Experts of a small language model.
Experts: 32 SwiGLU neurons an expert, a sigmoid router, a shared expert of 64 neurons.
Training: a variant of Adam for the experts, 676M tokens, 5159 steps.
Below are experts of layer 10 (counted from 0) of a mixture-of-experts language model. Rows are named router (the router's row for the expert), gate (a neuron's input weights, with its number), up (a neuron's input weights, with its number) and show model dimensions 0-127. Each number is 50 + 12 x the weight over its row's rms, rounded and kept within 0 to 99.
Before each expert's rows: "comes after" lists some tokens at least twice as common just before its tokens as in all text; "mostly gets" lists some tokens that are sent to it at least half of the time. This comes from a sample of Wikipedia text that the model never trained on. Tokens count by the router's weight.

# expert 39
comes after: " the", " a", " The", "-", " as", " an"
mostly gets: " Minister", " version", " member", " president", " President", " Governor"
router:27 60 47 53 55 57 60 41 34 45 42 64 55 57 55 45 57 43 53 56 60 44 50 53 33 26 50 54 40 45 66 58 58 69 51 46 54 37 67 59 40 53 51 60 25 41 51 34 49 40 26 57 40 58 57 37 39 59 48 57 42 42 51 62 50 66 39 48 22 50 50 48 43 60 36 50 40 37 32 45 42 42 55 18 51 58 63 41 38 46 54 60 63 71 39 35 63 52 60 48 30 27 31 47 42 55 21 50 40 82 43 34 33 60 67 35 38 68 50 56 42 25 53 39 63 60 54 35
gate0:37 33 43 66 38 30 44 68 41 46 24 30 46 51 36 50 68 26 62 60 55 59 63 56 46 39 65 59 47 52 49 46 27 52 49 23 50 57 44 47 32 56 57 54 43 45 46 46 74 38 52 53 39 45 40 47 53 46 50 51 39 41 64 47 52 76 35 63 49 51 35 32 44 71 50 47 63 71 38 55 52 52 67 53 49 68 50 37 25 48 65 60 42 46 32 59 40 63 57 47 59 40 47 36 60 38 69 46 42 61 38 54 88 67 55 53 56 68 52 41 63 39 50 41 42 57 39 73
up0:46 41 32 41 60 52 37 49 55 56 68 54 62 31 40 39 44 67 70 69 63 72 49 38 52 56 53 30 71 39 83 59 53 38 32 42 37 31 62 40 44 47 33 47 43 50 56 46 42 60 60 61 65 55 39 51 60 44 63 51 54 46 43 53 50 51 55 47 69 61 54 46 46 44 58 52 42 50 73 61 83 65 45 49 59 57 53 56 60 41 46 72 58 49 24 40 33 47 55 64 64 31 51 35 36 45 59 59 24 78 48 57 48 32 49 41 62 61 37 57 45 55 23 60 47 45 57 42
gate1:64 61 48 55 51 52 67 42 54 43 53 54 55 72 56 40 61 45 57 65 56 58 46 63 28 47 48 69 52 65 43 48 59 78 50 18 48 40 63 35 41 53 54 47 57 65 56 56 51 54 49 31 60 50 69 46 46 49 52 52 36 27 55 16 53 47 55 40 40 58 53 58 45 34 46 40 57 50 39 45 44 48 50 52 47 63 44 61 57 58 48 40 62 21 65 27 34 62 64 71 52 10 18 48 39 44 44 53 38 38 59 71 47 60 67 43 62 64 57 44 60 46 44 43 43 68 55 44
up1:54 48 53 48 40 45 49 51 40 62 52 48 51 46 49 49 18 33 48 65 26 32 33 55 62 69 65 41 60 74 60 25 63 41 43 45 39 39 29 61 67 55 41 49 49 59 46 51 38 52 50 75 44 27 46 44 39 55 54 53 33 45 48 36 60 58 67 36 73 52 53 54 69 45 42 30 49 54 39 43 53 52 49 58 53 33 27 38 23 47 25 36 56 48 26 57 65 29 47 61 63 74 57 58 53 58 40 56 54 45 49 54 53 29 68 44 39 60 57 56 49 39 46 48 43 34 32 48
gate2:43 46 45 69 55 58 50 62 49 49 32 49 35 59 41 57 40 56 61 30 41 46 76 54 59 34 58 52 45 35 61 66 50 48 61 61 54 63 44 47 43 54 52 43 54 38 55 59 52 31 53 62 45 50 44 34 42 46 32 58 55 33 51 48 41 48 55 55 37 42 54 51 22 80 54 56 30 45 39 41 47 28 42 77 40 38 54 49 55 55 62 55 48 48 45 47 47 63 64 56 42 57 35 58 57 74 58 53 55 21 52 34 64 52 24 33 42 48 23 59 70 34 40 69 73 35 77 37
up2:52 61 45 45 53 69 46 56 52 54 56 37 69 45 70 54 40 49 63 28 58 43 45 67 60 48 42 29 59 53 44 60 32 38 53 31 43 39 37 69 75 37 28 58 52 39 44 39 66 71 63 60 28 40 58 26 42 39 51 65 56 54 25 50 47 29 33 69 57 42 50 67 40 47 59 63 48 53 29 45 40 58 49 34 41 79 59 47 52 59 46 50 32 44 57 57 53 58 58 36 59 55 75 65 62 54 32 33 44 48 47 48 28 40 63 71 45 51 51 46 42 52 59 65 52 41 66 54

# expert 60
comes after: " the", " The", " a", "The", " his", " this"
mostly gets: " album", " song", " agreement", " touchdown", " novel", " relationship"
router:31 71 38 58 61 38 61 43 63 41 50 53 56 67 58 47 44 54 26 68 66 39 46 60 42 22 44 43 55 53 65 50 40 67 55 61 57 46 63 63 57 32 38 42 29 43 46 41 40 46 36 61 54 65 60 41 44 49 32 45 27 42 65 60 53 57 40 47 28 71 56 56 44 56 50 58 60 30 42 61 44 48 48 35 68 57 62 51 36 58 54 48 48 76 59 43 63 46 52 58 20 21 47 47 36 57 29 53 34 67 47 40 56 58 48 34 38 53 69 71 48 29 42 43 50 55 53 34
gate0:53 30 39 53 56 65 34 56 68 56 36 35 45 60 52 43 50 56 35 59 53 56 66 63 45 36 30 48 49 37 55 42 29 60 52 64 54 32 55 50 30 37 56 51 62 55 32 57 60 54 75 56 62 46 55 60 41 43 36 50 33 59 40 59 56 53 45 59 38 43 57 48 43 46 58 46 70 38 59 87 48 48 40 34 54 57 29 57 50 67 24 53 50 46 31 51 65 64 25 62 31 37 47 48 45 62 62 67 57 63 50 40 35 29 48 54 45 45 60 52 27 53 56 38 77 78 50 46
up0:49 53 54 68 73 43 32 43 60 58 51 55 39 32 84 57 65 46 68 43 49 41 67 36 47 53 54 50 40 50 32 52 52 37 53 31 48 58 40 62 89 52 64 40 55 62 50 67 56 52 48 56 43 48 61 53 34 56 44 76 46 44 59 38 80 44 58 36 32 57 45 29 46 48 54 39 48 38 44 42 47 40 53 60 41 53 51 44 60 35 69 40 53 47 57 53 44 57 46 38 70 62 29 61 62 37 50 44 47 44 39 55 45 68 47 34 45 40 41 68 85 47 33 62 55 53 72 38
gate1:68 39 48 44 33 44 57 55 51 64 41 52 53 41 60 39 45 66 46 36 45 35 51 44 48 19 42 42 62 66 50 41 45 72 66 37 65 41 41 57 55 65 46 52 49 60 54 60 58 40 29 56 42 47 53 75 47 42 71 40 43 37 55 37 42 61 29 55 38 47 48 63 68 41 36 40 12 52 49 56 53 71 56 51 42 43 48 54 63 44 41 37 63 56 72 73 57 67 51 48 50 79 40 61 70 38 58 56 51 42 59 72 42 52 42 56 50 36 51 67 44 76 55 36 59 34 66 43
up1:51 61 66 40 53 45 52 37 69 55 23 62 56 56 54 49 53 35 45 28 42 51 70 53 59 69 37 72 55 40 43 15 39 35 50 38 53 58 29 40 54 58 47 49 47 59 52 65 47 38 30 46 55 46 48 44 65 56 31 51 44 52 51 37 57 47 43 64 39 50 65 54 56 37 50 44 57 80 47 48 38 47 36 51 44 49 38 63 45 47 40 48 56 81 52 48 79 60 38 38 46 71 29 59 42 42 51 52 51 70 67 49 42 38 57 48 51 52 41 60 51 63 68 46 39 35 33 86
gate2:63 59 24 42 49 35 48 40 50 61 52 65 63 61 56 51 57 49 60 43 63 51 63 54 55 31 48 37 56 52 67 61 51 60 59 51 47 47 50 26 35 67 39 39 58 61 56 62 46 22 26 54 58 54 64 70 57 39 39 51 44 64 55 36 56 48 51 30 58 76 51 73 36 56 22 45 54 51 37 51 57 29 53 56 56 45 38 36 52 39 34 50 29 43 50 43 61 42 66 51 45 53 46 54 35 75 52 58 27 47 48 45 53 38 53 76 51 71 63 42 50 66 48 21 46 49 79 45
up2:68 63 52 37 46 53 56 56 52 66 61 50 27 41 55 49 53 55 48 63 45 40 51 26 52 68 51 55 37 46 40 47 44 60 51 45 39 47 30 33 62 53 58 45 68 47 58 50 44 49 54 34 39 49 39 69 62 75 59 63 54 65 58 39 45 51 46 64 57 32 52 60 48 44 50 50 40 48 51 78 32 43 42 44 74 79 22 23 48 53 43 34 39 61 41 60 34 44 51 50 41 21 77 53 68 48 57 45 43 43 30 35 50 59 36 78 48 58 34 57 33 62 42 54 46 62 51 54

# expert 4
comes after: ",", "s", " well", "\"", ")", "),"
mostly gets: " and", " or", " but", " &", " then"
router:44 68 25 75 62 52 59 45 36 53 43 50 63 77 47 60 61 51 29 70 63 32 45 54 52 37 38 54 45 44 56 69 48 69 68 32 55 51 68 60 57 49 49 35 47 39 40 47 57 57 46 74 48 56 60 39 49 40 39 49 23 45 49 60 65 59 57 42 39 52 67 39 40 62 45 40 42 29 50 63 40 39 62 44 63 69 51 52 29 41 53 47 53 72 52 24 60 39 39 53 49 42 51 25 56 49 44 19 41 78 52 52 41 38 52 45 39 37 59 66 48 46 46 55 56 43 69 56
gate1:64 48 38 47 24 27 60 37 49 54 29 54 37 57 62 44 71 45 45 69 62 50 42 55 62 73 29 67 62 58 40 48 43 67 47 40 67 62 51 59 57 63 57 34 40 53 34 61 64 43 56 48 60 78 48 36 50 65 70 43 41 32 57 39 43 45 80 77 43 55 54 39 31 34 43 28 34 59 63 65 38 51 52 54 65 56 41 61 43 57 43 53 68 40 50 35 46 49 59 46 63 40 55 49 44 51 59 35 50 81 51 52 61 38 42 49 62 51 61 61 45 46 36 55 69 58 44 62
up1:53 65 64 51 47 72 43 50 55 70 54 54 75 74 60 39 45 26 83 53 58 42 71 53 64 46 49 64 46 44 53 32 42 61 54 54 45 37 36 68 46 42 39 57 39 62 30 31 36 63 62 56 39 26 43 56 60 51 45 57 76 52 63 63 66 49 34 53 50 31 41 49 60 47 62 54 45 49 57 59 33 40 48 43 53 58 30 41 43 52 56 60 31 35 40 46 32 54 21 60 63 47 46 46 50 39 45 31 38 42 53 33 42 47 38 34 36 56 63 36 60 67 35 57 45 41 37 46
gate2:58 43 44 44 57 38 59 49 61 69 47 37 48 54 59 48 41 46 55 24 38 40 64 54 54 48 45 55 67 51 45 47 61 37 39 43 64 45 41 57 55 61 56 51 33 60 42 48 39 47 49 45 44 55 44 52 59 60 61 50 78 72 77 54 37 67 87 31 33 48 33 62 66 28 19 43 50 73 54 51 46 53 60 51 52 43 46 30 81 45 53 57 46 54 27 41 27 59 62 61 50 59 46 35 55 33 52 39 42 40 54 54 43 46 31 71 54 45 38 29 51 27 42 54 44 45 49 37
up2:40 65 48 75 57 49 32 45 69 56 67 55 55 51 63 60 25 40 46 28 48 69 57 60 66 44 62 31 40 44 63 39 40 54 49 54 61 49 38 58 46 27 68 73 44 55 40 58 46 60 49 56 45 34 59 57 51 47 51 71 46 48 61 71 42 60 39 26 38 55 41 48 42 69 51 45 56 61 46 58 60 43 68 64 47 69 40 39 47 57 44 66 22 46 55 45 57 76 39 66 56 28 59 31 54 43 37 57 50 28 27 38 44 50 35 46 57 44 29 56 62 52 46 54 40 57 39 30
gate3:41 53 72 67 56 44 41 44 66 63 51 78 27 53 46 53 48 61 60 67 37 53 23 74 59 70 54 48 37 41 37 52 41 46 55 49 46 43 49 82 86 27 46 59 51 54 43 56 56 52 30 51 37 41 38 61 39 45 55 51 43 51 44 65 41 49 82 60 32 53 44 58 42 58 51 53 44 48 37 52 37 74 62 56 42 46 62 52 54 35 55 44 51 53 57 55 40 64 74 48 46 42 33 57 75 48 40 55 63 49 59 67 44 23 40 56 45 57 43 57 63 45 33 66 48 52 39 43
up3:48 55 58 43 53 56 47 24 51 54 49 76 32 44 71 58 54 56 84 47 50 25 45 64 62 42 55 52 36 49 44 58 51 49 66 46 43 49 66 37 61 78 56 69 38 40 60 45 51 58 42 42 33 63 51 83 32 39 40 47 54 65 54 61 72 56 42 60 37 39 53 48 39 60 84 58 35 57 34 48 56 47 64 51 65 24 63 41 46 57 47 63 50 75 62 55 60 59 62 49 47 45 50 43 57 21 55 44 49 46 45 45 40 52 65 29 46 51 44 58 48 57 45 59 52 32 59 43